{"hidden_act": "swiglu", "moe_layers": [0, 1, 2, 3, 4, 5, 6, 7, 8, 9, 10, 11, 12, 13], "normalize_top_k": true, "balance_bias": true, "lr_router": 0.00113, "num_attention_heads": 3, "head_dim": 64, "rope_fraction": 1.0, "tie_word_embeddings": false, "parallel_block": false, "init_std_o": 0.0, "init_std_down": 0.0, "warmup_steps": 200, "doc_mask": true, "train_tokens": 311200000}
Below are experts of layer 8 (counted from 0) of a mixture-of-experts language model. Rows are named router (the router's row for the expert), gate (a neuron's input weights, with its number), up (a neuron's input weights, with its number) and show model dimensions 96-191. Each number is 128 + 24 x the weight over its row's rms, rounded and kept within 0 to 255.
After each expert's rows: "gets" lists some tokens that make up at least twice as much of what it gets as of all text. This comes from a sample of Wikipedia text that the model never trained on. Tokens count by the router's weight.

# expert 23
router [ 74 154 102 159 124 164 161 122 157 108 124 124 111 151 162 151 121 154 125 140 124 118 175 150 117 144 152 115 111 136 128 149 110  77 157 142 188 124 132 104 188  74 151 124 149 139 105 129  93 105 111 157 145 148 147 158 104 177 123 118 133  99 107 164 134 146 152 138 107  73 139 146 139 128 118 161 129 113 136  98  89 161 116 128 139 123 104 169 146 176 133 140 125 107 137  59]
gate0 [156 148 114  80 112 147 119 124 151  68 143 157  94 128  89 160 160  91 138 100  80 138 164 118 108  97 103  96  84 119 105 154 116 104  80 145 154 154 138  95 142  88 106 132 144 147 120 129 106 120  98 159 112 104 134 106 149 137 123 106 166 120 101 137 109 134 132 116 121 138 126 161 129 113 132 170 113  61 114 137 121 124 106 140  77 119 116  91 102 104  93 106 172 105  85 146]
up0 [104  89 154 124 123 116 140 150 134 130 118 136 149 145 130 177 142 139 145 155 122 107 103 141 137 128 169  94 123 124 102 132 116 178 126 148 160 111 114 112 114 107 107 171 106 126  96 101 150 138 147 158 118 173 104 136 108 138 136 164 128 129  94 125 134 138 109 146 132  46 140 132 108 107 123 124 105  69 102 174 154 123 135  74  89 135 128 145 124 133 111 133 101 103 149 133]
gets: "20", "19", " ", "18", " in", "17"

# expert 17
router [ 88 128 122 126 134 179 149  97 157 111 127 156 133 158 149 199 148 153 124 125 115 115 149 121 147 113 136 117 124  95 141 185 122 106 127 131 110 139 124 111 111  76 169 134 151 134 144 139 139 126 114 156 120 135 150 184 100 143 135 128 116 104  95 115 125 133 101 117  94  93 109 144 129 135  89 156 129 142 172  71 138 113 135 161 152 111  89 158 135 160 118 146 141  99 140 130]
gate0 [171 123 111 151 148  81 149 144 111 105 143 121 149  93 113  95 115 138 127 151 159 136 118 122 103 147 127 129 134 100 117 126 115 160 107 167 124 156 124 148  98 136 104 180 155 156 133 138 109 188 119 107 132 102 146  98 137 114  96 140 120 128 126 132 141 111 149 174 142 153 166  99 121  90 136 190 104 150 115 144 153 126 100 126 152 163 133 109 136 146 102 158 109 101 129 112]
up0 [ 78 151 137 134 142 112 134 143 150 146 133  69 106 128 106 138 149 150 160 162 148  98 110 122 143 156  85 141 147  99 132 180 138 130 158 123 107 113  71 141 128 154 148  82 106 105  84 117 138 124 160 140  96 140  81 132 111 130  95 106  82 118  94 130 111 115 122 123 143 168 131 145 134 150 121 144 139 142 105 129 122 117 171 164  89 114 184 107 136 101 114 142 120 129  92 110]
gets: " ", "–", " +", " $", " −", " ."

# expert 8
router [131 152  88 136 135 144 151 132 142  96 140 118 129 153 150 145 127 152  88 118 132 108 130 159 148 153 159 102 133 107 106 135 117  92 137 131 160 134 136  96 123 111 149 126 153 137 163 115  94  82 121 132 180 126 133 116 135 126 105 143 164 137 124 152 101 132 125 116 135 108 153 138 139 139 107 152 151 114 149  84 141 185  87 161 166 129 103 135 124 140 143 141 119  79 138 143]
gate8 [109 102 173 111 137 131 125 103 115 126 154 104 175 150 153 123 128  99 145  87 122 128 114 140  99 112 137 144 132  93 115 149 119 137 149 146 133 135 101 140  85  95 167 104 131  84 140 118 163 139 127 109 139 105 111  88 105 126 102  73 105 132 152  71 134  89 112 135  89 117 161  91 164 109 149 144 141 118 103 111 159 159  81  91 177 101 143 119 197 118 144 118  90  98 127 161]
up8 [119  99 159 136 152 146 164 116 112 160 185 147 145 112 133 138 147 102  98 108 127 145 108 158 113  79  96 123 116 164 114 129 105 160 137 112 123 130  81 139 117 147 108  96  97 157 138 139  99 136 122 112 152 113 123 102  93 151 113 165 104 144 113 106 102 125 117 114 130 108 113  94 150  99 140 113  96 122  97 118 190 140 113 127 114 138 105 132 143 174  91 111  99 157  96 129]
gets: " was", " of", " for", "==", " by", " in"

# expert 0
router [120 165 108 181 170 121 182 137 171  89 138 124 104 125 151 151 139 130 136 127 126 147 162 133 172 159 117 137 109  99 132 167 144 116 123 148 159 130 141 117 142  96 151 140 138 143 121 167 117 117 117 154 114 103 130 155 114 120  98 156 144 115 106 121 104 127 138 153  86 118 136 117 114 118 136 144 115 101 166 121 114 157  87 137 143 119 151 100 135 158 144 169 119 104 156 119]
gate0 [126 159 103 132  98 146 166 142 125 112 133 130 127 120 139 105 148 155 110 146 147 138 148 143 164 111 115 140 117 137 127 129 123 144  98 147 109 111 159 138 146 132 152 155 131 164 109 104 183 144 167  95 121 134 156 121 125 162 130 100 164 152 133  98 169 159 143 135 138 120 189  86 138 146 135 125 139  93  96 183 144 166 138 123 118 168 116  97  83 178 143 120 112  90 134 141]
up0 [174 123 121 132 123  81 123 155 116  99 147 153 124 126 127 141 112 107 139 159 144 144  95 124 114 137 170 151 137 114 129 130 148  95 119 128 106  96 119 147 130  96 163 145 141 118 145 146 106 115 144 156 153 123 149  99 139 121  97 139 162 127 138 117 152 160 133 118 101 131 154 150 152  82 120 115  85 152 128 116 146  95 114  68 162 143 147 166  97 128 165 136 130 113 133 146]
gets: " the", " a", " The", "The", " an", " first"

# expert 1
router [104 138 114 159 129 158 133 114 142 155  94 128 100 132 178 163 120 123 160 150 106 129 148 127 167 135 118 136 143 121 135 112 150  80 134 163 144 143 138 120 145 110 178 144 159 148 106 148 135 132  99 106 166 132 148 168  91 137  96 158  99 122 119 113 101 149 150 143 107 129 145 145 133 129  90 134 149 129 142  90 111 129 127 127 182 136  90 180 144 147 163 142 127  73 164 133]
gate0 [119 128 150 144 141 128 130  87 128 146 106 114 142 152  93 135 148  85 114 149  70 100 173 161 134 115 110 109  98 137 116 102 104 124 150 126 111 151 113 112 174 122 157 122 150 117 102 125 180 136 137 128 112 101 106 130 150 145 151 130 131 126 122  87 118 138 189  74 135 135 142 126 125  96 123 129  98 116 112 155  96 102 109 142 157 102 152 126 103 138 131 120 145 119 147 127]
up0 [138 147 136 119 135  92  94 135 122 145 129 141 156 116  95 123 151 171 150 135 130  79 173 103 119 137 182 132 105  77 120 138 122 152 123 126 144 107 125 161  95 164 118 129 176 109 118  94 130 162 122 124 124 139 110 117  92 147 136 123 131 125 178 126  98  97 124 134  80 133 143 137 138 152 143 133 116 146 135 130 146 141 100 140 118 161 126 118 138 131 123 121  93 186 124 150]
gets: " (", "–", " ", "-", "/", "==="

# expert 9
router [122 119  94 156 173 179 148 124 154 151 103 108 101 141 131 150 123 135  91 148 140 103 155 142 132 110 123 126 113 128 149 153  63 132 124 128 132 116 186 126 131 115 152 139 138 132 145 153 113 134 117 122 171 140 108 136 150 163 141 154 114  76 116 155 102 145 130 113  98  80 115 121 117 121  69 144 128  91 151  84 159 131 103 117 146 173  99 153 125 151 131 181 146  61 104 124]
gate3 [105 137 101 116  94 145 181 134 123 149 169  90 113  91 155 137  71 121 132 120 142 108 148 152 122 102 131 106  79 112 115 110 119 164 101 129 152 111 130 109 146 120 126 120 140 112 166 134 107 171 135 172 151 126 114 136 152  59 147 101 104 137 137 126 115 168 145 156 126 102 155 102 108 123  64 129 126 151 151 153 132 123 121 129 120 109 148 120 107 141  95 133 130 170 190 130]
up3 [ 84  87  80 115 107 204 128 129 108 123 101 126 155 143 127 101 172 151 107 160 141 146 151 110 161 122 134 135 131 149 141 131 115 109 124 115 130 109 152  91 143 126 158 114 126 137 188 100 147 126 112 138 168 107 169 106 121 167  82  81 161 130 155 169 152 132 152 131 119 120 156 132 150 111 125  87 126 131  82 170  90 146 108 133 100 123 118 154 110 126  65 114 108 150 117 146]
gets: ",", " as", " that", "),", " after", " time"

# expert 4
router [135 124 101 153 142 157 168 146 161 136 105 109 129 118 128 189 171 120 120 130 129 137 145 109 149 137 189 163  94 112 161 192 150 109 111 149 123 166 125 125 162 103 154 153 127 145 134 155  69 108  96 155 123  99 140 140 108 139  89 133 153 156  94 108 119 123 157 158 116 124 136 157 107 110  78 168 142 151 143 117  91 140 114 130 184 148  73 120 160 134 176 149 115 136 122 154]
gate0 [ 95 113 107 115 110 133 139 151 172 146 125 137 107 106 126 149 142 124 170  80 129 127 125 136 125 104 185 135 136  44 145 118 144 159 116  99 140 129 174 119 140 115 116 147 142 178  99 119 142 118  96 140 134 146 146  98  99 157 127 155 148 116 106  89 130 106 116 135 168 116 112  88  89  91 104 115 125 147 122 105 103 119  89 144 120  99 103 114 128 126 107 131 145 165 128 157]
up0 [ 67 103 139  94 170 109 164 129 174 126 142 136 130  90 170 123 176 127 125 166 110 129 109 137 108 111 151 100 134 114 114  91 158 121 122 108 147 161 147 151 133  97 124 176 129 154 145 149 136 138 146 153 128 133  86 132 110 127 141 130 116 122 131 136 164 138 174 165  94 146 122 135 115  79 133 120 126 117 142 119 118 144 112 124 169 146 135  90  82 115 151  75 159 117 103 136]
gets: " the", "'s", " his", " The", " her", " on"

# expert 22
router [123 107 126 162 148 130 152  94 139 121  90 126 141  99 124 205 133 150 119 147 109 127 119 104 132 121 161 136 144 109  94 133 112  96 117 159 134 147 139 107 139 108 128 101 179 104 120 126 113 113 136 140 135 126 109 157 105 109  64 154  99  99 142 147  93 127 133 120 110 110 131 164 131 136 100  95 158 106 159 114 127 147 108 165 175 145  96 134 145 108 143 155 112  91 128 148]
gate0 [ 93 154 139 149 127 103 103  89 140 146 135  41 103 136  95 145  90 130 142 131 127 114  77  95 125 130 123 149 149 116 116 162 128 106  89 112 159 125 112 119 155  96 162 155 123 148 119 181 162 123 150 138 181 106 110 171 102  89 131 154 131  95 133 117  60  97 139 150 101 134 164 119 139  96 112  98 116 148  97 114 145 125 123  98 148 148 105 102 130 112 125 129 140 113  93 132]
up0 [132 199 123 145 123 118 133 145  98 137 121 154 125 133 151  96 105 100 116 115  73 113 146 119 123 137 140 142 166 145 139 102 153 140  95 146 125 117 136 106 111 148 129 134 142 137  97 128 134 121 144 126 135 130 122 138  80 143  95 133 150 106 127 161 124  99 124 157 141 100 123 100 101  95 157 139 117 123  67 156 128 106 104 113  85 117 122 136 173  84  94 108 144 137 146 112]
gets: "\n", " |\n", ".\n\n", " \"", ")\n", "\n\n"

# expert 6
router [101 160 140 173 142 146 159 130 160 103 123 121  83 163 116 205 140 127 101 117 125 107 114 127 125 162 113 131 103 111 140 131 126 139 131 154  83 120 125 107 111  94 148 126 132 128 107 145  64 134 131 148 138 129 115 135  90 154 118 159 148 111 132 146 114  93 132 137  41 130 141 155 114 124  94 130 133  86 158 130 134 149 119 115 163 139 110 139 141 119 132 153 132  94  99 133]
gate5 [113 162 103 124 112  87  91 132 142 112  70 127 144  71 155 147 134 135 130 132 132 136 127 124 123 144 117 158 119  98 136  98 133 192 170  96  65 118 174 110 117 129 130 139 111 140 164 146 109 109 133 130 117 148 120 112 129 128 149 156 140 151 146 147  87 100 140 136 142 139  71 125 163 135 123 175 172 163 122 128 148 121 134 105 189 132  70  97 131 154 152 159 133  98 119 140]
up5 [126  91 115 138 144 115 139 110 127 197 147 130 117 130 153 107 118 142 115 114 116 130 132 106 115 107 126 135  99 157  96  76 126 102 151 129 171 120 128 111 129 101 117  97 178 129 127 125  99 126 132 142  98 100 155 123  65 114 143 132 124 129 104 121 121  87 126 154 153 134 121  93 164 125 157 102  97 134 144 134 167 137 157 116 138 165 121 122 102 169 109 141  83 155 114 136]
gets: "0", "00", "10", "2", "7", "5"

# expert 2
router [113 123 118 143 162 141 136 104 121 130  93 136  80 130 130 191 154 140 120 137  90 100 178 116 170 127 151 128 151 118 120 161  89 116 129 105 127 114 149 116 145 151 126 142 134 115 124 181 151 117 133 143 139 166 110 115 125 142 102 147 141 118 125 147  91 128 109 132  97 139 140 129  89 126  46 144 149 126 171 108 138 119 107 130 152  93  81 145 133 163 105 141 124  95 156 136]
gate0 [125  84 118 143 145 149 125 102 135 106 163 121 151 147 149 143 132 136 137 136 108 184 125 134 149 127 124 113  83 108 164 105 121  94 167 126 118 110 127  98 119  94 133 118 137 193 127 137 133 150 193 138 130 147  91 111 118 131  98 141 148 122 105 135 145 117 170 108 127  93 153 106 138 132 143  95  87  95 136 112 153 178  82 137 103 139 114 124 113 116 121 182 113 186 126 178]
up0 [122 174 154 133 144 157 101 151 167  85 147 124 176 138 104 119 125  94 128 105 146 142 103 112 151 147 144 146  60 126 132 111 124 132 103 140 119 118 129 116 163 166 138 150 132 121 104 128 160 127 106  50 102  91 144 148 144 164 147 125 143 119  94 133 180 148 131 153 112 152 113 109 144 119 127  99 111 135 150 106  82 124  81 151 131 106 132 116 138 156 123 139 111  93 136 151]
gets: ".", ":", ").", " |\n", ".\n", "°"

# expert 16
router [104 115 100 151 126 121 184 102 130 100 146 136 102 132 154 163 126 138 111 118  89 136 151 122  97 158 138 104 108 173 104 161 135 111 106 146 104 142 141 108 119  78 106 122 109 106 142 137 136 140 123 152 132 126 139 133 119 164  90 158 115 124 124 123 137 132 123 128 134 108 122 120 167 148  99 139 110 136 156 117 145 121 146 117 163 112  93 163 119 131 138 154 118  60 122 136]
gate0 [ 85 145 157 168 130 141 142 107 133 120 152 150 111 143 149 120  97 125  93 133 119 119 100 105 120 141 143 125 116 129 126 138 154 161 139 133  82  96 123  82 141 160 152 120 140 121 131 129 140 120 145 152 125 130  94 129 122 140 150 139 111 138 128 113 113 149 135 112  89  84 167 110 115  79 126 133  93 104  98 124  88 181 160 104 133 189 128 113 162 101 145 133 115  80 134 152]
up0 [122  82 131 146  97 130  85 152 116 159 109 108 119 105 137 123 103 124 144 165 135 146 167 176 119 124 115 156 170  77 185 102 155  99 134 100 179 131 119 141 115 135 148 133 133 132 124 133 114 128 133 140 133 107 108  78  79 133 126 134 127 119 109 125 125 105 165 129 185 156 146  99 107 187 121 103 139 123 103 137 122 129 120 151 108 135 124 132  79 139 135 114 145 135 104 155]
gets: " |", " the", "|", " in", ":", " a"

# expert 11
router [105 104 117 151 157 130 164  93 141 114 149 101 107 135 179 122 137 118  99 139 127 137 141 126 154 128 126 134 119 133 141 167 108 134 144 140 172 141 151 109 119 119 169  94 151 136 127 148 116 116 107 159 177 121 123 128 131 110 120 175 148 112  95 147  92 134 136 157 104 117 112  95 123 143 101 152 114  76 153  87 163 165  97 107 166 113 119 138 122 159 183 139 109 109 152  76]
gate8 [119 134 118 144 150 144 137 122 132 141 119 118 165 141 117  96 120 128 111 135 109 140 107 142  84 155 123 125 175 103 178 127  52 147 141 117 131 129 127 140 140 182 145 101 127  74 168 107 146 123 130 177 128  85 117 182  87 144  97 159 124 129 137 124 126 100 131 149  98 115 121 152 140 123 100 127  86 100 145 135 119  93 111 135 163 114 161 114 157 125 153 143 115 117  98 123]
up8 [148 104 103 108 171 123 158 137  95 159 186 152 128 128 127 111 109 128 115  93 136 126 131 154  92 101 174 112 124 141 135 147 122 165 124 111 155 109 163 146 105 111 115 121 128 128  99 148  74 107 112 155 105 106 141 139 137 127 119 172 115 127 145 129  90 122 162 152 159 143 133 171 107 146 133  84 157 102 110 144 162 127 202 174 161 116 164 145 114 115 114 115 115 116 135 124]
gets: " |", ":", ";", "=", " by", " of"

# expert 19
router [133 125 119 120 181 167 140 106 149 118 106 131 108 123 146 167 115 135 143 141 104 103 122 125 168 113 100 143 108 119 146 160 142 129 110 161 122 155 124 121 185 118 150 145 105 150 107 150 132  99 107 130 112 114 144 186 119 148  99 142 178 137 126 114  93 126  97 174 129 131 132 135 111 152  89 146  96 104 146  83 116 131 106 138 157  92 101 152 137 102 135 166 113  82 124 137]
gate5 [100  86 167 121 150  99 166 120  89 121 175 135 136 142 135 143 125 140 150 186 149 126 105 151 149 128 100 121 139 135 120 176 151 131 114  91 104 116 130 132 130 117 126 124  65 124 134 162 114 137 155 136 121  81 105  94 135 126 160 192 129 139 128 133 115 164 107 131 112 168 112 133 120 104 121 142 155 168 160 110  82 203 128 169 132 101 164 133 140 128 130 133 152 133 159  97]
up5 [ 83 139 133  81 171  80 107 110 143 132 130 153 127 129 155 111 112 126 122 140 125  89 102 138  72 159 140 106 107 111 119 192 123  89 163  99 145 125 114 125 131 137 120 119  81 121 137 149 160 122 127 134 163 133 178 127 118 111 131 114 125 120 106 123 146 110 125  90 139 140 122 147 149 109 143  84 125 133 152 165 161  99 128 173 163 130 109 118  90 140 150 153 173 134 132 114]
gets: "-", "|", ":", " -", "=", " with"

# expert 30
router [ 94 130 146 172 132 139 128 148 206 101 115 148 114 162 130 166 125 145  96 145 111  99 147  85 140 159 122 104 141 154 123 175 117 147 120 127 130 133 160 124 133 112 140 121 110 135 137 137 115 125 134 123 151 121 163 136  96 163 106 130 121 120 137 119  97 102 139 130  73 104 148 104 125 143  78 162 148 130 185 109  98 132 145 137 159 113 118 154 158 116 120 145 139  76  97  78]
gate0 [131 107 125 151 115 120 131 124 136 120 115 134 109 141 104 161 172 157 105 132  80 117 163 156 171 151  93 111 127 114 121 125 160 162 105  78 145 136 116 112 105  97 151 149 161 159 127 123 136 102 128 116 136 149 128 138 129 128 134 110  72 135 119 142 161 130 123 140 107 109 110 155 141 161 147 121 147  79 167 135 116  99 146 163  96 162 134 119 114 152 162 102 136 114  97 144]
up0 [131 124 133 132 143 182 137 143 144 130 116 128  62 107 114 176 130 135 128 116 123 121  99 100 105  94 144 124 124 137 143 175 119  92 114 108 116 105 151 105 127 118 126 105 127 124 174 109 170  98 132 115 117  72 111 114 189 116 123 115 106 130 151 150 106 118 154 155 126 135 113 125 163 138 152 116 109 135 158 123 114  84  96  77 100  77 128 124 158 124 116  65 162 102 124  79]
gets: "1", "0", "2", "3", "4", "5"

# expert 5
router [137 115 107 132 148 134 165 119 159 101 134 110  82 148 140 162 144 141 122 148  89 110 171 137 160 134 140 132 121  95 125 138 140 114 132 156 126 114 120 101 146 129 172 137 128 137 149 139  89 133 123 146 144 130 137 146  98 155 107 169 140  83 114 132  97 133 156 144 130 136 132 146 145 126  88 173 141 102 174 156 169 135  83 168 171 135 119 130 124 145 138 120 109  52 113 115]
gate5 [103 125 137 148 121 112 134 137 112 144 126 130 141 114 147 122 118 164 139 140 131 167  98 132 138 106 132  89 117 105  93 116 151 179 129 110 115 142 163 166 157 140 143 130 129 136 107 155 130 118 130  81 155 149 134 167 148 109 119 119 134 163 114 150 137 103 137 158 128 146  80 106 101 102 158 124 108 173 100 114 135 154 155 157 127  94 126 155 163  95 131 126  78 123  95 130]
up5 [139  91 120 158 135 170 141 145 141 145 158 125 157 158  83  88 115 124 140  91  94 111 147 149 144 152 146 145 154 105  90 148 116 136 124 143 148 110  92 124 123 132 147 109 138 115 121 100 127 169 124 112 123  99 109  99 120 160 160 176 143 109 159 180  91 151 152  86 114 106 122 100 114  97 142 149 133 106  95 115 149 129 110 139 126 148  99 123  70 130 144 139 142 161 155  99]
gets: " and", " of", " to", " in", " with", " or"

# expert 15
router [139 147 137 151 111 134 144 122 171 127 105 120  91 121 162 146 177 136 120 173 114 107 154 135 135 129 126 118 122 146 125 188  96 138 117 148 138 135 130 111 147 113 140 133 125 124 137 152 132 126 135 110 165 131 157 163 107 125 139 169 129 121 117 159  91 162 120 146 130 119 109 118  98 169  84 120 147 142 134 100 126 154 120 143 167 120  84 143 154 155 144 154 126  90 139 105]
gate3 [127 111 120 110 166 139 108 151 151 112 123 129 150 122 102 116 124 109 136 141 132  91 133 124 153 114 146 147 138 119 152 114 154 134 134  98  82 145 158 149 145  99 146 165 115 144 108 100 106  83 118 148 127 148 148 116 115 112 141 149 139 149 125  78 122 101 148 136 122 121 104 181  90 164 100 137 111 146 107 128 130 131  98 125 118 125 109 149 186  84 135 164 103 102 163 105]
up3 [141 160 113 141 130  97  98  82 136 158 188 125 126 102  90 131 138  91 153  52 130 147 145 125 136  91 101 140 111 120 111 124 149 127 144  88 142 125  89 100 115 103 126 127 132 145 170 126 112 107 121 109 116 115 159 100 141 172 117  97 144 104 179 109 128  52 103 163 134 136 134 141 107 130 149 152 123 137 114 145 124 160 137  80 156 112 108 147 113 121 127 127 116  91 132 125]
gets: " |", ",", ";", ":", " –", " /"

# expert 24
router [ 86 122 129 112 182 136 122 104 142 106 109 124 104 151 153 198 156 155 139 139 102  93 185 116 139 143 141 123 100 106 157 153  87 147 130 125 138 124 151  82 111 124 136 160 115 144 155 138  98 114 123 152 133 120 106 187 122 105  82 127 162 160 121 158  72 120 158 139 104  89 148 125 132 157  79 153 124 117 138 130  88 138 110 128 131 129  88 124 157 103 121 132 125  69 129 168]
gate0 [112 105 108 116 112 141 116  45 127 144 102 101 129 137 143 113 110 147 143 119 130 131 128 134 127  98 202 175 161 108 165  80 150  83 135  93 163 134 101 122 134 137 143 145 160 156 155 122 119  82  85 121 140 135 131 138 145 147 141  88 135 148 163 145 103 151 130 130 104 126 124 102 103  94 129 128 102 125 110 111 110 124 129 141  93 110 136 102 130  99 173 172 148 147 137 123]
up0 [129 147 162 123 114  97 134 158 143 148  97 128 129 121 164 180 110 123 145 142 105 124 127 136 146 137 149 133 143 153 148 110  99  97 141 148 115  99 136 107 137 157 123 137 108 116  84 122 150 116 114 116 150 151 130 106 118 114 101 131 102 129 136 163 105  69 100 103 113 170 130  82 120  91 127 161 108 163 165 138 118 121 130 157 158 121 159 168 162  92 129 134 138 123 129 158]
gets: " is", " was", " are", " has", " be", " not"

# expert 27
router [ 98 161 150 148 147 179 152 106 178 127 140  97  99 169 121 207 152 131 105 118 126 116 150 174 127 148 110 140 117 157 127 124  63 166 147 124 114 163 124 120 147  71 130 103 105 145  98 162 128 122 138 138 129 162 136 129  98 128 112 125 111 119 108 138 132 154 144 154 112 138 127 138 120 115  76 129 165 127 178 130 150 161 113 133 122 109  96 156 117 122 170 171 131  89 100 112]
gate0 [122  98 135 142 136 177 115 151 152 133 138 125 110  85 103 178 149 179 147 102  66 119 154 189 118 120 118 139 145 161 116 105  75 169 149  77  99 134 127 159  84  70 107 125 118 142  97 143 111 114 154 115  95  86 124 136 180 148 101 129 134 129 121 146 139  99 146 138 149 140 150 118 123 105 134 167 109 106 122 122 133 145 159 154 120  96 111 128 134 126 127 143 121 107 128  96]
up0 [ 93 109 142  80 106 134 136 147 145 134 107  97 137 133 103 130 107 143  86  85 101 171 101 123  85 107 165 145 152  60  93 114  76 104 134 109 135 147 145 129 124 135 162 115 134  93 129 161  93  96 129 135 161 150 114 150 108 130 108 134 115 124 154 140 139 143 121 172 146 137 165 134 146  97 126 169 125  87  89 140 128 116 118 166 135 129 163 129  94 128  92 136 121 160 106  73]
gets: ")", "\"", " he", " it", " which", " He"